Weights of a small mixture-of-experts language model, trained from scratch on English Wikipedia: 731M tokens.
Below are experts of layer 5 (counted from 0) of a mixture-of-experts language model. Rows are named router (the router's row for the expert), gate (a neuron's input weights, with its number), up (a neuron's input weights, with its number), down (a neuron's output weights, with its number) and show model dimensions 0-191. Each number is 128 + 24 x the weight over its row's rms, rounded and kept within 0 to 255. Numbers have three digits each.
After each expert's rows: a language model's description of what the expert responds to; "gets" lists some tokens that make up at least twice as much of what it gets as of all text. This comes from a sample of Wikipedia text that the model never trained on. Tokens count by the router's weight.

# expert 0
router:109147154149121134160112100113124135100102140160125177142100151116096155131130142108140120103097146135143143108101111147157118144114137090132173118139127097127145081097075149108107122132141123117133070125079183154108114125119146131160121099148116131168126095149130142091153112149096112086135096112146125141071107132133147085137144115105133153107145084155072076128109130110160137164150098088117133131077153084161116144141108109124104123129099108149134091125144085114154174112173140146111109130139133146124166123127149120115146131154126129141119149086110101086147105145109116167
gate1:136131126089156119138104153122163085145168167110140106110118123139091094157114145093131121121166103128107125125147083134154098126149126122136112091122137125128152114094126074141131108140089124115169161158113139151131165133148124156095100122177134139160145184103090105149129143109168144158124130117127125137136129124146163139099083054145112138106109154100092138139198112112120130147112104122154134159143128149115124091147151103106141125085076134140132116164094153119104129129133174122130162135134155099148134139131114139113154070151176114106120152133143116135179138104154146128
up1:136133098182116126127127135178107113111127146110136132149130116162129122062098128115142141099114119137077181126120144133108119134122146144131083137155121092136140134134107105134119131112133127127125097095187123113138162097088135142110147120121119124116088138115167156101111124151153073168138150156156123104103139136145111149122113070117163119092157128147121103153118100096157197124172138179098170110120127125137187125122119147136119110144162144118106086100114135108155133151106125130149128088092113168157120096117072107110175148074135140118123123148141106121132114144132134134
down1:133139160146096140173141137108124140147140082113168173153140122117153097123153173131088107163179160125139135106112155169168165111092129130129123150140169129148139098131166132106128162114111123130096133130148099160155138144150117165108133126100127129114136122146119100152115060095146134147126112122145085104158121111141115081151146140109103120120107159095144101102181140126100121131111153117090123123166116076140119131134176091099085137108085152157145096122166132133113097121115072162136083104140147142114107089122122139108109121106133114093122125127111136130160103155155132108
Word-final suffixes forming adjectives or participles, such as -ical, -able, -ible, -ed, plus common modifiers like other, same, own, different.
gets: "'", "ed", " that", "ical", "able", "ted"

# expert 6
router:167092125154116108093103084148122132096154163143137148155187132158099102109163129139093116142135124150133172126123142104127135138113182097089151148170117133140164101128125119149145142122148105131101168084117156149096111102145145091103109105124131087105110100157098107113135116110132100123134141165124147174087118106146144101124107103146156164130135147126137126148141167142159128125162126123103133125120111137147141171140120156136121123114114172108154166093155104135116140098157121129106162139141087115119192138125161120143069136128163118098143139106139148117171119140102152063
gate1:117108161131126103148157130087159154114144137138119138161115146121126151106097139149145139155111116162121091170172134169165156116114142102172134130143140137095135112114158115141111159129161115107167101092148143153120138124133136138114154147136119113144087173101091150120142146155129112176159103147091129121127169129096119145147144158094123136091134151157111096148051125153119147129131123165170100120132128163175143127102143111092159083121131148143153108138137130104141153135127128130159113133119118139110159148164118134097136123073087114147088140066085120134126158121116137187
up1:142122096109152091111170145120166125149108122142078145167130159119157119144131142149143134138127147149121174112136139095182115139123132137150113110125119104146104149110126063149052150122125101135151117114153129158173138146119127098126146120163123148162114128132132123147111136093106094125112101176095139141158124131161118138142115171143133129125152165095180139146136166134127174076183083163123122120157158147170130123127147136115118084146134112122165125171088135085133106141131131094088146154109101132101110093113117125104154119154097124120105084099123133140131121096120109113
down1:118149103135138141135146148122187125092122150125167125099095148132158128126114168102172102130083104128100126141148133087116110129159119109117134113129108097108100146083137111159139120120149113134161111140157147156112138150142148112179118117129116115136112110121129148116119130182119140161123134169081089108089145124132112121112135133104088147121140130132134207177119144097122102118114118114113155092142147149135108162103116116165147108177154103108131147132109127162154166095124145182137098139151099137112102126128153144142144098127151096098148111123111160200130144195116106158
Word pieces and short words right after "the" or "The", such as s in thesis or Thessalonians, and words like which, both, its, city.
gets: "s", "se", " which", " of", "y", "re"

# expert 31
router:101160105115113129142116094122104133089126159099178108110140152113093103106121146109137109108145112091112122152168173126092158137133151168115103158146104106150084161132099105141112128191095170138127164153151133144121120134131125116121113109134131130128126115150146140179134103134157117148107092107107154066139116105148147137126111101109129152115124150120118142118113117128158140135123145132120085079079139145135099137154124135154146155150125175159111141117153138144118119157126133078159154171162119150125153117126047135094148143069128099100148164146145134100137127152147097097
gate3:134122126143159132155086133146109148100081177148140126136111122120180157111108141151084163090141109129130092146127139144138135127125128136113161140137145147133095194067129128135111106142121147121115128121097132119135152125091124127142099124126111103111120213092146104139135107134148132120095115101093149094141124116128136137138119107147159128129136150137117130104075147158117133145145141106180146132142165109182165163113092163167115079175087140167153122142144111158131167144174124144161137078121126127109122124160092110165146090134123102104107126133148109132141148143135094134
up3:110099128131125108160098107161124134112158109152141103114078128156143135135132102140150160168144078108140126102144097117109144159167121106113099148128121124182107138096161114124111141136132141124136133100127142179144123138136128101118177142137146100137061151143116136152141128127136167134098099141100122093176109118151128170093093152139101154137132191173123142117166130110166126152115141148097136116147149114124132109106118114153130144136162088128133109120117115141193109124125099084116195153119105153163160152100077139129152111164106098136109146133121126144159128101140175136
down3:122141137141127129124129195088156112149129130133133132139126144190138152120172117105144092149127094132113101161115110085148139143160157109161126096117129111130135089099143124151115111133141103110160130120107144121136123126143149131101130108096131145115158186143118098098121102079096113102114102147128144098160147129105164077131119145141153110090114119084112116121137165170074108130087112093128126123135144142119111154108156094085071108108140109111112120130111164123113083113132096153125134101081128135141176122152092149131074096147141152114147152160114155106105137139081109124
Word endings and line breaks in taxonomic and chemical lists, such as Clade: Embryophyte-s, genus names with †, and PubChem or ChemSpider lines.
gets: " (", " |", "\n", ":", "us", " ="

# expert 3
router:121156155101116147153112124121134133124131118108132122149153104140118134115154103109120161105162108077078123108168158149120132124111127180103116131149100116145117154113080096146149094105147160083146132156138144155119076133169128097101104136132167099102113159140136143192147112121137172137155125099143145120139100119132138126156126133119147092139092107100096149122131149129145157162097135122128141162110144096135140162108191133104135156140128160101120095123125120127137107156110077133088141170134114123103078126156097141111119140105141133088132185106192161086113127118133129099
gate1:128130133101132124130134137109142131131171132136135103168132123144167147076128153144182147129105081106134129102115128142157123086139071117139139109127151091086110117123128114119129160119106103091136139111155104068131134123145157130093145160131153106101118113177181154137129165140131149081136136117143104120133130140092113143100121134114134171099098144139135120180139134140123137132146088118147143134129126101160104142108126095115212107121079167135136102140114114143154151129126103178167123097098117106157108175083104142103150150087108164170132141122156123119104128105148144117
up1:182114102132152139136114099129136105169110152072138135128119132123100155132124110114128063148139161165124116145132123100157157172134135129138117139127149145144113135167189194120131131150144114193086104174091154137166154135100132127171097108125132161185157125109105121146106130115102107140092142110111129127082131114118131098153159115119157107148150094138114139090137120116141115125139138148115117111118103169102086121152123125122095109122168109151139119139105150126147147104135183119105106146139111133122122123152132104130115077150135126141115098145070119165131137169125095166
down1:156121129082126098109134170170143144132122167117133133149111131124170112127134105085152153146182106126137135106097123122146144129084087105107135136132147111108145166148134092134131141096165090096117095131083132135083151120097136145124128166137108112115140102147082108115104095135103137132141166158124128148115123111132090095128091121090169098122096102114118109150121129161132099111133144103125181096086111125151105116154092131114116129124135163117098156141173130080145144089127111151160115144079142126180109151131110102141132146114122129137152105135177092171163089144154107138
Prepositions, colons and numbers in location infoboxes and coordinates, e.g. "Location within France", "Country: Italy", plus ±, −, degree signs.
gets: " in", " the", ":", " with", " from", "N"

# expert 25
router:114105103085101132095130135084126140127150134139144111111158165111134120111093165162154166137124157146116101128148151142120156153151143146110078105096106123160135156098179120115104176116148158147114153124130116105141142130131134096122106091106144124104116094103125152106151092113109154137092114159133140089104105125150120136105152135112131100145151143143115135116130141095125113115137136076157098119130105176103148100129088104144141156186127116139093132136149125130086159141107114097113171169061157117139114103151113114156154099135168168162168096162135159130113162147158140105
gate1:107129126121113120119124118128115139150155136163132119170148137169137160129122134118133080142113156105122134122127104133155101119121114109184170094125109109071146126144118115117176120119133157123164102113140107158140137152138207123148132144149147142078135158165127106128138156131145114116092124216132146118123097129125113114092148119147167135123132156099101118153163154092106125110182096125133113132144117132128136128121119117095166148141109132109141105130135121145096128123123114144136113138117106120120116106120084173127222128138151130173079151097139120141070137112111176131
up1:129093144135124106158149116160153111121150089103086110116124095125137135133119090132112127110151121113127127134117105124134159121156094115070125188143161131138097085157143146133112125148143106146076123130117159117155137064150137132077098099144111106111127109110133138143113129129110124170179131100134137157119166155109158108166107122122071158093133156155161136130139108145133153152102164149110135111141152102122077093151136133145151089101080124117163131140123175086151121164164123130112126107151171145113147193129123141116073138134090136130140125108121124147149106135127113149
down1:154097122119127128145092088139133092086104133104145153112130178120112138102134102136105169152135153103129177092139107143144077134084161118128138117159154119112131162102115117092084173096114088141101119111112129156193152104128121124132130148138141146122158138191114151057133132130126140155108142150150125116107140090136146131143152120119123144125128175122128139152125127139088153145108120126140127154200119157137116135139085141125075129114152131095114156147157133152117163136168113138123107130178178116147161153164099126142136149096109105115110136103123101131112102122108151106
The, a, an and his before nouns, often in biography lists after nationality, such as Nigerian musician and the, American a-thlete.
gets: " the", " a", " The", " an", "The", "="

# expert 24
router:113165106105135112122082167126155134151087140099180113123125130115169141150116135132091135164161093138145135112114084099119141148130101154127140159157133154143063178118113166099110138125134121138139147116138166139147152141146082125130161170140107163166124156092160151185117139132138166145142113155151117148159124131083116164169116159141121136145125139108135166121126128141121168100156114127135144105135151137098099094179151122171144147091147137124145147127108160133098095167099176128116141137107101169109124133120089118131145083130104127120151106164127116148108142126137119171
gate1:133123087133071129068109110158081119169124104158142139140129102117153156142130111116163096087156147137125119124081121154126144134136125065131105156127150075142153107142110137126162110112075110091092130154123110114150127160137151151170133165154117129136149152100160127090143118100108118115119116117184085107119133132112112173137161137071106148134135150145128144121145121174149095141139124146124117112113133090132107160102054106101110138096133167137123117114169180108148151139128103157113108112145139119156147142135168124104135127098105114142122131128102123141146104139154129153
up1:123107135092138146140143103115140110143136130098129141137105107090139133130136144116143143151127089143086147103178119157126127110099107146175150115164100108106082125162157091130143137144134149146133127111120127108161150121147164126084122151145124093098156127159183125109127145122111097152108110158137122131138113136169142078161158100188129103114158124141113130132118140113158169106143130117148119144088157138074124118143131182134104106114186104126149144147133165185124082131131091114125160167112094097162124137163158072159077111132158140150140145113101126154111131129121121133
down1:150128125128194127152126073132121112121129153146150126127131171156152163111138116149136140098105150079149144110120118114109132156095123145150112141130171139096144132131126146089140097163122122105087105134128142143129158122107085122151116124110165107156131156144126152163147135126109135201101152117144141136099100123096117193122094133073162131156115123126141125130156117136149149088138107133141122113136149103118134133113108067164077099114114139081118116130126145107130179147137133113117066134109136098135131169134121141130118141137118210113170166115115116104124116167144147139
Vowel-heavy syllables inside non-English names, such as Oubangui, Dhaulagiri, Depaulo, Goshogatani, Rabbi, often Japanese, Slavic or Italian.
gets: "a", "i", "u", "ri", "ni", "le"

# expert 2
router:155054107136155115107132157161150178122137151126136135108113132147150126121101129169164148130128079135120159109118121100110093128181133139134094113151148154121146131167128065134137160093101112170173157137106149142118127148142144137067139156153123123106143139165111096121094148099129105112151123132129112165139119130146143161148123108158122109103098100173127117162172150109152091113110152113093113116119091138096116101107109104143135152154132118111126120128141134151153093107135092140155124132138114104143164131064145107097115093116143154109094117118116124149172120112102177160
gate1:124148172129123168130121120143152107072106106116075138104101090116104126192121121149112124151134155130122146143145102096175101147148126100086139121120174131132134152152123124124152128144172090123141102131133129124125130096119184133134162101144169150141166143094124115100101141143143118110140086129115142140080127117106115128132122153174149128141150175173132020133132137120137132093111144115096146125131104121148138099130143108122149090088170105112140139176154116128135153129138099087150133143124130119096128174130124136067127102148111137119117125125137135143117157117158126152
up1:148131115145129151155102150108127109166113101155133102157137127138098139103154127112139126127145149103122089165145122171121138129104107155131127136136141142152095104134101136147131121127085132149170159169120131095139109108112126096144120114144102138113078153112128127155136141117093119153120081102091062103130099170122154133117169088154118120114122122113120140144112160135170126146155154084135157089111180163120094184098123103130126143125092156082116116132136125153123112105173084180117097163161155117141123118156147141144161118120172127059120158091143136131124091130128110127
down1:159088135159116091076144153119097127167137155130135173153131090165132162111126108118145092139129164117147147103135146135130103136162139132147126139125109132120152090166144114126095103092123143127127152124120137096084111138128140161123108118101193150161142129072152138118119120115133129096132141118144142112131106135054149146133152135161103117068182128157150138092146126103123130148085202104186135109138106090175080102114119101103112098153154108087151119107107106127137154128117109149111127109115116112111129116153134159138139123147123131135124098120164106130123161132114141102
Single-vowel or short pieces inside foreign personal and place names and long words, such as Per-e-ira, Xen-o-phon, Stefan-os.
gets: "e", "o", "fe", "es", "a", "ia"

# expert 28
router:136145112086069179104151110128118156186099128110094127141107107148133105087117118129116130111139155125102123132128117126123157092129169144111147088119118145129117098101162105134159121115147163130132164132150126130108124124117151085125157115120122111121129127079134114102121102148170149088085127146111124087091070101085111113106147154174144107103119110127162122108142111163126113177155148140179148138136125119163130122097141111128141138175155126113121103158159121128140124126109100101089154144083087127105098123171102160122154093125133134142122134164092167110155163113149151098
gate3:136104147125107116158116143111113161129095146137108167141152136106158120163186115124129092142094159149120109137096101118125123070125113157116154108171134144145141142164131129106119139134119123145134122126147171131156106102111136120141127107089174114160170156132096106118134115135100073090121174098081140138138107124118165095148133170118157077160133127117137091120149121137159123125133130128132139115144151122140139115175154112088102070122144139113113110105130104118153099148109134105147189100118118116065111116111124188126118131087139127109131174103097117096147128140158075134
up3:144100145089136150132153070120082138108133116140108152137142118119168119174155114088149110107127108138146139140088153100105125065129138138119149112171125138131169111154114128143157108125112108152092132130117107163140100131126181118178121110131142111099120113135160128125140103101108097151050129134081146076158132135159164149119132159125150132138128114127154098111174114161135144135134125103144162121133102140136158136149124127079088094143163147111129130099139139119173133146150143118109156117147123099105091136111123209163142122080136122123110155124117130114148096155120103123
down3:128175131080138143149141122154182160120167100126130085099129140129165133125145135139140139090125101125156141138135135133141141099158139124126121131139104153177096075132119165164131095191131067108166158112103133092124095098146109130121153154134157140112105151101149111140119119132133115116143122118143143124113125107136091186120097102160106177123081099097132186154107093166111093153138157106099125114119128170129138128132109129122149166167150109128123119154109149146135116099106116129126118071127144163140158117130123093125152119154110141136135130160178175150109110133124105106
Of, in, at, for and from after nouns or verbs linking to places or institutions, such as Member of, chair of, at Boghead.
gets: " of", " in", " for", " at", " from", " on"

# expert 7
router:110118084100155160103135109105116110139087114120134102101149096136095127117138178106147145110122185114099133130156117127189143142129111119156092129139129101107124113124153116140166110118132130119114159154127109129090090104167119163125099080112090136145150087115121116108147124155111147145114117084093105134131168133177101106096082153091135084122127110093160150116122144159110101102123144097163151122178128113125113129098104135107088095101134132125096155127139129091099130106095147082098109148112120084088139134144120152165137125159138138149113104158122160145114164127128174136
gate3:116165149139105126129092103122119157137124203128153113141144193133111110120143127103161133175135126080124183140136119140094163134139135172108126171166165131165132108167118134112128136130117118109119115139135139158134126165132151152173158137143120162126139132155127147121128114116173107121151148175121144130118098156115118116136104084160106130176129121138121141118101161112137172198106123146117163113130093119152100154103123152103155132132156145105157115130088140140103063122135131127136099129160098097166131156106100141108163158137126127088091146096128130142146121128090118154
up3:133106125136176120134143099104126129111084134129060112145153184146129132112138108126175193171141134107104128130140131202126118142097140114122118174138096162092145173149118078166119089123123144124142150105125117146141175130083132164150133124141085098150186118150134096127128101143155113143130175129128134131143111149123107093142106128140077123128154113149124144099126133098103146136159140149133169140116111132124157127096114113150130113123200131089109144133090134123102132121127087111147109152102131120139146147129123126112136119127134133127104106107097128086130159172104161124
down3:098141116159133147137152075132155115136105083148174116092154114124122160132115151139122124130093121133175115121128145138151123134169118109148123132141104121150135118096156091113107164145127097095136133169150127167088095146133125114096102087164093170130112025122151119097123117134129117123137129113126111117127123112095130096125137162120164153138100114096114136144135180134147158122142209138144123120131105148142146127084128131103150111139135144133123111149118105114119138139100103153114119121134180114107112067167116128181158135089136085098095109147150115124153143130121141144
Prepositions and auxiliaries right after verbs, such as led to, accompanied by, known for, had been, would, not.
gets: " to", " by", " for", " was", " is", " be"

# expert 5
router:176103148175133173130132143099087119115093139189108110131123103149149110119142118149136096130135152112110068127117165150182130100129140099148130129115138128109123105124129151116128140118116119159117122109108106073151157156154178168106119117136102119142137136076103095090145141160088134164117154080114135174162159107118124119146148091096108114107108087124144151111114181170101127124159157097129125177134149120123163144164111158137100101125091129169142102128134122073143115113134107121108121128101114113097127145153142149138129126084145150133147132125140089091128127121113154120
gate3:148091125117123138130120109111136121117130115120116135128137106144137115166131128119136131164116165100154127039152107103131124149096087110148114111140136143141142141134139072108111084116134157139115072135079096114115110129126115151082116104106108162150131138092121168095111169120112106124118131113142113142140142118082069107139115120142138136101116153128143085143131175114107089140111092092130195170156099151166090138122101123149125132156155132157152090116104166126166126124148077120147164156140138131096126109123117126133100100133149141106137158117193139091124128147120136150
up3:096164131127119095096189116147124126124118146152174131123099123097104170142164124123138120099125159098078154152138122106097149106096196159138112105090151093124154128139105129114115150101093093115146193104119141113130122149126133075167129145136094105131152107171137088143103116114118127145074120107134176120147137140144160142113094108150087141088118150128152108142174122135127130126124121108149093130152100137129133103129146141093127138129110126185134121169120148117124132117117129108117125182110177125183107155130108147140140172143113106117149102127153151135110105100119122108
down3:149152140108150116117131140113102130141150126179133122124105114131155097128125073148145119109162143109102126145157121128147110170131111127126158118105165118140115172137112151099075118109134126143122112106137128134109107083088095107116146101112119146136161152115130069238131135131126102110111137094106105160115100140144098164111141118134112118119150145104116067114133163113145165141118108136111126140141142143164122095113121091070147116139130109124110161102142153102107101160131148133149075151150146110141137115143112178097162133139134151127141137084130152165135170087110095123
Everyday adjectives, particles, and numbers after articles or prepositions in narrative prose, such as up, small, former, 100, water.
gets: " ", "ed", " up", " first", " 10", " two"

# expert 21
router:151108126121179107101151143143154118129162098074131130092140143122100126176105165142094144167144122133110138128089142104141123135102113141133131109113141142150118149152155108136167136135095128142115125159116164111098152125157132169097144147131115133152158171140103107114149130165129150126121109104142110160128112158124102170148120107143149109140101148188103113127134119124116143108091156163117129107143144143125135125098111140145095126108124121132117140199113164151072096135130110129132127104122129077176171161073137103082130092165088118147119091138102090180147163140142123157
gate0:133111161119096139172098130106166126131174168128087120138161145144123127118126114104130121156146152104132143150085140149145186157118114177122126101090134116134136155159124078127144152112139112086182096116113111134143105140127124148110098116128101110111099114162121152163156173117149150099105130095099113097143139169164137116097068132133088115137164086174184115163152160088136119119176103127157105141105136144088129113109117092135143135102145111141130136125116112153098124100140108139134144129122117122122112118150110167109134105123153143098125160102142119105096069098119142141
up0:134124131125153142149135105138112092118133116154059130142142165141080135110156129093120146132164140097116104107092140132124109118104059127129112104090092080125145110122147109137168156107139129095171107136158107135113105148137142136120095147161140126087102124184066106140103167144156141127161117099138101148130140150137126115094083115128105096161149110115160125116163139115118118138139100141126101123083144151102103099094081134139096134112101104131102125089142146129106127112094112144113115131147124111125139112160110189125123134164161128103135187117126164081120102104126135153
down0:149118135130147148135119117120095108103113120111120122129103115090172123160111135122163131123117109090155117123135116135103111105132141097103133112134128116150119117115149194101133159132087127091150093163124163141124133108100146128121139130099119134124121089161147174110150169161136129148165098115094122135108137146144156080108059145142142141131170151086104146095092127097173106141087123123121108153131155162139160128102116138139126064162134121116168183090136110113137137098160151119122175099171139085124120122146164151135130158152109109151136118143082143119147136119178169133
Endings and mid-word pieces completing verbs and adjectives, like -ent in permanent, -ed in performed or Limited, form in performed.
gets: "ment", "ed", "r", "ent", "iv", "al"

# expert 22
router:117140101106108127141151103127139091136111174151101114174107131147139125096168134099117127133120118166166158157167098143115134127125148120126151164128165135132155134120128156121077167155161076114130136074137134181157103124139087097142120082140101140125118139108133141165106135079094098099103183158078127092122099110137095079127103140103127140131115127130112114158111120097100115144154112149096136153145120136132134136146114127135169089141139137133133129117134082104164188111136166137138181129144110169140110141136171090171124159150148113123149121105113154138122126133114123116
gate1:173091145116121159119100129126153072152173098102112056146099096143142142150122131116149114134094145110155104148143117111213125153117162132158144149112161128176136154155092145132117118108149140097125105120129133136125119135131110111144150134140138153071110186099085146134120153147121133163174118141140137141153132142114124137115082152133138151174127167092129143111133167099143121103139154151110113150158142150115170166112163137089122122090129153125148110151145151113127137130126150137154108117113173120173109132113167174110140138127127088122097137139117152137128154133122133083
up1:127094149121149128117098164116110110131164111130136112161104118132145134151110147127133132129106128126120100133135085136160092089119118127128082110116145146132157142093115135126098145080118063145067132080070154157125152168189129144133128117125162140106134154113141123121107152128117122137153166124127111107130109134139140178118136081115168159123164129107126109084132152157116134161141140142128173116099130139146140151116148164132118139041099155123089133157123149145128120110127136152137160113132085119109164182108135128147090141151163142106115175139112122103079139131119145150
down1:083111139092103178136120210133155101132082181133144119148147125115068136117134139117142148124122113155144085141116087149088109137148164117101138142126115124115135166136155098137086162120167142110140145143158149116136101096151150136150159128109109106124116132132164173138154149121121147120138116159142117158130134118103119116086136125131128098180151124143177171124132186129128118111071118127105133147103148106133118141114116156138077119104176147122119094153105109132134136098129168104130143107120142111134121160126109091121160097138092093126113135110153133130107100146068146132
Short pieces of foreign or accented names after an initial letter, such as B-et-ul, G-á-bor, Jo, Ka, Sch, in player and people lists.
gets: "et", "z", "y", " |", "t", "A"

# expert 11
router:071122126111142144151115074164087059137169089138127122156161110143112118118155117148137147151108158119116088120114138140146159149116156097112119159140148106148152122109127148144120126118110120112090137102102078118108135130120131128132112085128134086102135114110085115143159151133083129167133142134147167106111162133155149133134115087107126125126150151100178133127150138124119100160119113094154121127097153092124100103092124098118100162119148129116152169109101119105137123094144131110101133176131129144119138121153151156150082134119185141126176160121078169138087113109086157104
gate3:134130086132118109183106128118176112149111090112121115159096165144133103146126152121157120157125084155137170134127106165174148130107104131104119105141128152101131120150142143134127115142123150090115122103104137163141146142122115143111136111135100129115095124054133136148119201101114130086176126112144100086090139089123097145176139119123098101168134094112144126144122116127144142159125134133094121115122148075157142172123147110104162138107104116115145171137122143147084153116121108101116139135119097191159066111146106155133119097137143106139100099091123097124118110136129134112
up3:076169178115137154119094146127091115116119146084115139127116098114136081092110109092118126139131153103131107125122098114107126127139102167138136153107106116142154125144092109104116096113114159156097115127172089090165108120119107103152104133117168127131118118114136127126131074174150170140112144109173138143169098166149076110096118077144160105109139149108105111124126102150127131171088138092124132137127118128096146105133172096144132155116146126101081112104124116130096129138137071143157096115169151147166109149122123109139114157122128131094132163161158124129116158099132090116
down3:138149101131092064150127128075099097146113134150165135126128107116131152154124106145144126170194150069144122152129128157135127178113097128116120132088159123122183136140165148136137176121121131120109156096145139097146129132174142097121140095141189130159119096121096122107128105115132160131142169151132125151097144111134105095118142091100106108128139131149149130153086125089123156152127076142095119113131116150129117119147138117135108163104116109143127129142101100125173138120163096127155087139181160131126150159142136111145149094135105152108093160087152160150151120143129116145
First pieces of words split by the tokenizer, often Latin-style prefixes and currency signs, such as per, dis, pro, fa, £.
gets: " per", " pro", " p", " de", " dis", "ro"

# expert 4
router:109141092137116133146144129094091116117100118156123104096129109129158076106135139121102149088172177157098097105152156131141145159086111150122115113129129096161098119120134108148183106102083140185105110161105114117138135111160147166138092136090096123145126099133119121086182101179117118126103113097111125163149187125135136125117116107151136113132135115153132106128112116145097099148133124098147136155132143125156137086152105120162088133098124109136134140112165127107114120115166153096158102115128095108108138133114128094159091145168171150112112106145114140176091151135114115153
gate3:146135150093152126089136114169126170207116149112138080180107098125132184126122116112145139135125111159155135134112136116119068103114144110128109144125110133139115141108133145145142102124148137112167157112112160143115113147105108105115105161126137122160127141144086113119089120153191139101141128156096174135106123114126069153147134101091113153132129092113137149085142127104127126160113119148096166092096145179118120101154155167147132100121156116092107126110142144148148134136124105072101102132107135153148110128127105127128125146102137173132156116120151150149143070160100114141
up3:110127145153118119138143153149132111132132115109058090122094116111144136134138083176120145135190137134109168150113107160123177096130157111111123106143131148086118107121148112102117152141155120137119176078166072147095107176076088103104132128079158148117123105120155166119113118125140112113115143149087128097155126111151139128118123163159131114133148136125157140116102148108124118101136141154091149136164086187155091108131126140143151119099116154085160153161124132140134126144096136126137142111102116118122104165117119118145137122122122121112106123133140105146120136079208127114
down3:104124153131102113164131132102183107168127165095110111122125133085085125087149099114153096176150124103108129108099188153117178146164122146111143108103109153130103145137125142147114132108132111148183109129076132151124107115103137139098112155100117131141111115108159114062115126113149138122133129133124111105101127133137144108116118126099149091134134071090109129065114133124145105141130112096153158140136142131101135129160137101132108161150145124150148102146169125101141157136095142164116104123126101112168124111164133118161164151097122121174112136158108067143103108124137180126
Commas, and, or, but, semicolons and closing parentheses that join clauses or list items in running prose.
gets: ",", " and", " or", " but", "),", ";"